{
  "num_hidden_layers": 9,
  "hidden_size": 160,
  "n_experts": 64,
  "experts_per_token": 2,
  "d_expert": 160,
  "d_shared_expert": 0,
  "hidden_act": "swiglu",
  "moe_layers": [0, 1, 2, 3, 4, 5, 6, 7, 8],
  "router_score": "sigmoid",
  "normalize_top_k": true,
  "routed_scale": 1.0,
  "balance_loss": 0.0191,
  "balance_bias": false,
  "router_noise": 0.05,
  "init_std_router": 0.0211,
  "lr_router": 0.000536,
  "num_attention_heads": 5,
  "num_key_value_heads": 1,
  "head_dim": 32,
  "vocab_size": 6697,
  "norm": "rmsnorm",
  "norm_place": "pre",
  "norm_eps": 1e-05,
  "positions": "rope",
  "rope_theta": 10000.0,
  "rope_fraction": 1.0,
  "qk_norm": true,
  "attn_scale": 0.177,
  "tie_word_embeddings": false,
  "parallel_block": false,
  "init": "trunc",
  "init_std_qkv": 0.0395,
  "init_std_o": 0.0,
  "init_std_up": 0.0395,
  "init_std_down": 0.0,
  "optimizer": "muon_variant",
  "learning_rate": 0.00696,
  "lr_mult_o": 3.0,
  "lr_mult_up": 1.32,
  "lr_mult_down": 2.0,
  "beta1": 0.9,
  "lr_head": 0.0101,
  "warmup_steps": 50,
  "schedule": "wsd",
  "decay_fraction": 0.753,
  "decay_shape": "linear",
  "final_lr_fraction": 0.0,
  "batch_tokens": 65536,
  "max_seq_len": 256,
  "doc_mask": true,
  "train_tokens": 458900000,
  "max_steps": 7003,
  "dataset": "wikipedia_en"
}
Below are experts of layer 4 (counted from 0) of a mixture-of-experts language model. Rows are named router (the router's row for the expert), gate (a neuron's input weights, with its number), up (a neuron's input weights, with its number) and show model dimensions 0-159. Each number is 128 + 24 x the weight over its row's rms, rounded and kept within 0 to 255.
After each expert's rows: a language model's description of what the expert responds to. This comes from a sample of Wikipedia text that the model never trained on.

# expert 21
router [152 188 146 131 109 146 184 175 136  98 114 202 136 161 128 168 155 158 106 109 140 118  98 159 152 140 123 132 142 136  79 146 140 141 140 126 135 124 141 145 151 104 131 119  82 152 107 148 130 122 162 132 112 118 139  94 111 112 102 121 128 167 138 124  97 111 116 135 129 168 116 138 102 117 140 104 117 137 124 128 139 127 123 130 149  98 110 146 110 111 128 145 151 113 143  97 102 149 166  97 135 108 107 153 114  76 176 149 127 150 144 130 149 123 148 200 160  77  94 128 155 138 124 166 100 130 134 172 136 105 155 118 117 131 104 178  86 136 138 142  97 107 125  92 118 127 139 178 138 113 117 126 162 116 141 130 152 133 127 155]
gate4 [126 130 107 110 127 128  87 103 189 102  92 163 139 140 130 140 144 154 143 123 132 119 123 153 110 129 139  95 137 117 130  98 114 139 148 171 114 109 157 151 112 107 128 125 153 101 131 143 157 149 166 168 179 147 127 194 107 127 121 156 200  97 143 128 135 164 115 117  99 143 100 110 114 145 137  75 133 133 144 104 120 124  89 155 128 149  96 117 171 100 141 106 122 114  91 121 128 108 107 170 127 121 116 106 112 115 133 115 113 139 111 144 117 109 171 149 121 109 121 110 109 135  84 134 146 112  89 128 137 164 128 133 132 132 105 143  77 140 131 134 100 115 103 123  80 150 122 132 106 104 126  59  98  97  97 130  84 125 116 164]
up4 [128  91 156 119 148 174 130 144 151 137 132 156 152 101 107 141 126 150  94 134 167 132 102 148 116 131 167 102 112 148 102  94 135  94 121 164  88 141 138 183 105 143 126 111 111 160 121 119  89 125 101  82 126 156 113 132 139 152 115 162 151 140 142 133 159 162 152 132 125 128 180  93 107 114 129 107  93  92 150 115 140  82 155 136 156 142  95  98 194 131 149 153  86 106 137 136  97 112 150 142 129 151 159 115  85 111  99 130 139 119 117 155 105 143 161 145 112 134 124 138 121 137 152 175 133 165  81 150  83 113 110  92 117 120 156 119 135 107 114 134 104 136 121  95 134 112 110 118 157  90  96 147 146 110 110  98 122 129 130  99]
What it handles: Clause-linking prepositions

# expert 14
router [145 157 136 161 121 157 159 147 177 135 152 168 109 150 133 152 174 169 102 119 130 125 113 139 131 158 112 102 134 180 118 153 127 104 161 131 122 134  69 136 157 106 163 139 121 141 149 112 152  69 161 132 144  98 111 113 112 100 126 154 125 135 142 121 154  77  89 123 122 139 126 114 152 104 130  91  88 149 105 148 136 145 132  96 120 136 105 172 168 107  99 146 130 143 133 106 116 131 131  89 111 107 150 153 119 115 148 121 118 106 161 162 175 131 146 133 100 112 120 111 154 102 127 145 127 111  88 115 117  97 179 123 128 152  78 148 151 163 134 146 113 128 163 148 144 136  97 140  99 103 141 116 163 128 171 142 167 139 102 145]
gate1 [157 120 125 133 135 128 139 154 118 106  81 165 107 116 131 176 136 158 105 125 168 146 126 136 121 146 113 179 102 155  90 140 107 116 110 122 111 152 112 116 106 113 136 122 156 152 157 112 140 114 137 183 133  93 107 119 134  83 129 123 131 158 120 134 149 106  99 129 120 176 131  86 148  75 115 119 110 145 124 125 170 133 123  89 136 114 115 166 106 143 142 153 170 150 192 132 114 100 105 131 130 117 142  72  95 159 128  92  98 114 144 139 158 170 125 114 167 119 153 141 126 143 152 113 133 110 120 116 107 118 135 136 101 178 139 109 145 126 120  92 138 153 136 159 103 169 155 123 169 136 121 107 127 138 174 110 100 178 139  94]
up1 [131 126 106 144 130 151  98 111  91 143 156  70 152  92 113 152 151 161 113 159  97 109 123 128 103 102 143 131 177 123 142 144 116 143 189 183 140 160 100 113 129 101 166 142  96 137 125 139 104 128 143 117  88 103  72 125 109 116 149 150 152 145 123 159 136 171 144 133 143 127 110 130  90 124 150 105 147 103 147 154 121 117 136 179  86 124 134 158 172 121 126 116 125 114 125 117 134 143 119 136 122 192 120 147 163 135 120 126 132 143 105 121 161  76 113 129 126 122 126 132 147 117 123 112 147 106 131 179 204 147 112 108 150 102 122 114 107 119 139 121 110 102 108 137 125 173 159 128 120 117 146 135 139 139  97 131  87 105 125 175]
What it handles: Nouns and "th"-type pieces

# expert 22
router [122 161 155 160 105 152 161 151 135 122 148 165 104 131 132 146 162 147  94 102 153 118 113 154 150 115 126 144 153 166 117 142 148 115 156 143 118 132  89 163 167 103 153 106 110 178 139 107 142 108 159 105 108 110 129  91 126 118 121 145 139 153 156 148 118  94  95 140 112 142 122 133 146  92 140  94  89 161 102 148 148 172 122 113 116 112  94 152 145 113  96 142 137 134 124 108 128 134 152  99 112  84 110 158 115 113 144 135 119 109 169 129 158 117 161 165 141 102 123  96 142 140 124 138 101  93  94 104 136 100 176  93 113 142  89 165 110 159 150 136 121 118 134 103 153 110 127 164 109  81 137 110 149  85 168 170 135 148  89 157]
gate2 [126 134 139 133 131 118 100 108 123 128 115 161 112 175 142 118 137 150 124 117 163 105 103 120 147 112 108 132 158 129  94 138 134 127 144 135 114 159  99 146 143 159 142 130 103 150 104 154 105 138 114 147  50  88 144 115 109  98 129  89 123 124 152 107  92 139 113  94 108 145 173 118 144 115 108 135 112 107  96 103 167 150 111 110 113 120 175  97 114 128  81 109 129 144 105 128 147 177 117 133 145 118 140 126 104  81 169 127 146 116 156 141 162  79  86 123 153 131 103 154 109 104 140 128 149 108 128 189 135 147 163 109 128 136 120 115  87 117 112 143 166  77 137 134 155 107 142  75  87  98 122 110 142 121 173 151 119 114 121  99]
up2 [109 141 112 102 123 101 138 132 104 127 155 112 112 147  88 100 134 153 130 110 124 150 133  60 116 138 149 161 155 128 153 138 122 152 131 133 109 151  89 135 160 164 138 163 133  95 154 166  84 103 155 183 100 128 152 116 131 116  92 136 122 127 130 119 105 148 131 106 120 133 153 101 123 148 117  96 121  65 132  94 131 128 102 154 113  98 134 138 130 122 131  95 135 156 136 120 119 132 151 143 153 104 120 109 193  99 108 168 130 123  97 152 159 185 137 144 135 100  91 166 125  82 185 134 143 105 114 134 150 141 126  63 116 135  90 130  99  82 145 138 118 122 132 127 123 136 152  97 149 116 118 161 135  90 146 122 145 134 153 137]
What it handles: Articles and odd fragments

# expert 36
router [141 151 141 158 128 121 144 140 109 132 161 161 117 106 122 135 156 146  94 139 156 143 125 139 145 102 149 120 127 152 125 173 119 134 127 121 134 142 116 172 168 142 141 133 117 145 154 116 110 116 170 121  95 107  84  52 145 135 143 118 165 170 163 121 132  73 105 126 114 148 131 118 136  81 128 106  93 183  97 156 144 128 113 144 133 116 120 125 132 106 127 127 142 116 126 144 148 144 109  68 122 117 100 139 108 109 143 116 136 140 178 134 138 127 144 171 106  89 115 100 135 145 128 130 111 111 131  91 120  79 130 136 115 161 118 161 126 124 118 130 112 126 118 114 163  77 149 164  97  87 128  92 158  84 137 175 141 171  90 160]
gate4 [141 141 137 116 123 106 134  84 139 102 112 114 133 123 122 113 126 116 115 117  97 124 191 161 150 127 101 150 105  76 137  97  95 148 113 111 104  81 164  83 126 136 135 175 155 148 122  91 102 135 140 126  92 150 111  91 106 102  99 130 146 143 120 153 134 140 146 120 120 141 157 148 118 101  96  98 187 131  94 136  99 111 124 109 128 167  88 125 151 109 175 109 101 142 137 146  73 164 138 119 107 155 136 138 140  95 126  93 117 100 135 133  88  88 122 120 147 123 125 113 119  89 148 150  97 133 107 106 113  93 152 127 110 107 136 115  85 134 119 101 103 121 140  98 141 129  99 169 132 153  95 102 102 127 134  85 118  87 161 129]
up4 [ 75 155 131 147 148 142 135 125 110  84 125 137 162 138 124 135 148 119 135 136 170 119 145 134 144 108 133  99  69 107 141 121 126 153 136 161 133 130 136 137 134 136 115 169 156  98 144 118 155 128 116 156 130 144 114 135 122 154  89 154 116  97 168 145 115  94 148 111 141 153  91 121 164 130 131 108 161 137 107 139 104 140 173 150 137 110 120  82 169 112 151 101  67 125 101  85 110 127 114 163  75 116 113 113 138  97 160 101 133 124 161 114  97 149 133 104 125 111 152 129 105 113 162 143 129 113  89 174 107  70 125 121 103  74 122 127 117 126 168 114 123 114 157 134 196 113 149 147 109 131 123 158 139 104 144 121 144 129 102  93]
What it handles: Year and century prefixes

# expert 57
router [138 182 155 151 116 159 144 153 128 114 122 127  91 175 152 118 146 167 109 137 129 133 127 143 149  91 115 133 167 155 130 170 120 132 126 127  82 143 112 143 150  73 161  79  88 132 152 119 112 107 180 110 137 116 148 120 113 142 122 130 135 185 136 119 141 109 119 147  82 161 165 155 130 106 120 112 133 197 113 164 151 146 149  87 111 100 122 155 120  99  91 181 119 108 140 137 140 137 141 122 126 105  93 131  90  93 113 160 112 120 155 122 148 144 158 142  97 125 122 137 134 157 127 144 141 135 107 147 154 136 149 103 138 156 126 165 131 144 146 110 130  96 131 133 111 121 117 164 143  81 112 107 160 120 147 162 161 142 104 154]
gate2 [106 131 106  96 125 112 162 121 147 132 155 125 126 171 156 114  98 140 171 149 131 126 125 130 132 108 155 121 180 107 120 112  83 137 138  91 143 177 147 130 126 120 167 131 197 135  91  84 130  87 154 119 135 120 149 148 132  87 118 111 121 144 124 113 156 114 170 111 111 172 137 132 151 138 110  76 145 105 135 142 117 148 165 142 169 132 110 109 102 116 116 168 118 149 122  90 107 121 122 163 116  84 137 135 154 139 108 172 163 166 127 159 108 148  79 109 135 169 135 109 108 139 154 109 103 163 140 130 112 108 107 113 120 138  77 148 146 113  91 122 132 180 114 150 128 123 110 129 138 107 112 116 136 100 134 107 111  81 142 141]
up2 [128 170 131 132 119 132 190  98 133 147 110 111 108 102 147 158 165 126 141 130 144  99 142 150 145 111 112 134 117 150 111 138 111 188 113 120 117 116 110 139 128 140 150  99 136 144  89 103 114 114 138 125 138 158 112 169 156 102 186 104 102 158 120 100 200 118 147 119 121 122 110 177 111 113 116 121 121 133 145  61  83 150 168 119 105 113 115 126 156 129 107 148 136 155 155 131 127 151 128 130 141 112 134 112 142 106 127 159 171 137 148 102 123 127 111 107 169 209 108 137 103 122  94 134 121 135 175 132 137 124 133 122 119 177 101 179 133 113 104 145 142 134 132 143  97 147 137 124 172 106 123 125 156 101 131 115 129 110 105 162]
What it handles: Articles and determiners

# expert 24
router [130 125 169 125 108 129 127 168 132 103 136 156 106 108 120 146 165 113 111 133 146 133 145 117 136 109 109 157 135 166 112 141 116  78 153 178 117 176 116 159 176 128 156 118 119 148 153 119 126 148 152 125 106 103 141  71 121 126  86 129 132 149 165 112 113  94 139 158  85 138  91 104 124  99  93  76 104 171 102 127 136 141 137 113 137 103 126 172 170 127 139 107 101 117 134 101 118 100 136 142 122 109 105 134 102 124 121 154 138 113 135 137 135 145 157 189 138 136 129  89 147 170 135 154 116 115 122 116 138 121 145 134 116 173 100 144 121 148 140 137 112 152 145 107  94 127 132 173  79  97 116 116 168 128 195 151 130 112 153 160]
gate0 [118 153 137 131 159 132 129 130 151 111 178 134 129 105 101 151 148 145 119 151 136 123  99 119  99 109 123 113 147 145 104 158 177  81 112  91 123 172 130 155 151  89 124 115 116 140 121 155 109 101 114 135 195 115 137 119 121 134 141  89 174 112 110  87 111  88 130 116 134 127 103 130 112 145 103 128 113 138 141 131 115 101 107 145 120 118 107 118 120 167  76 123 157 137 129 100 155 121 153  90 123 150 143 102 147  68 155 181 145 113 123  96  55 176 122 130  86 126 118  96 176 181 131 127 125 113 103 130 116 123 159 113 109 135 154 115 113 108 133 119 111 128 145 106 123 126 147 121 158 111  71 157 124 153 143 155 130 134 137 119]
up0 [129 120 134 128 111 182 136 126 151 159 156 112 128 124 146 122 134 132 155 140 131 101 150 109 115 134 132 155 148  68 135 128 124 110 133 157 141 171 130  53 153  94 137 108 128 166 164 123 112 132  97  97 152  70  79 124 148 117 118 116 126  85 123  98 145 127 102 133 152 107 100 110 106  97 142 156 126 133 119 117 116 148 130 155 129 100 112 177 126 116 157 146 109 116  90 125 139 133 123 115 140 165  99  89 130  89 122 123 139 127  92 121 172 152 116 118 117 106 127 101 150 107 153 119 101 110 114 117 183 103 105 115 106 114 117 173 180 118  97  86 116 124  65 114 126 144 150 151 145 137  95 111 107 162 131 127 124 128 122  75]
What it handles: Nominalizing suffixes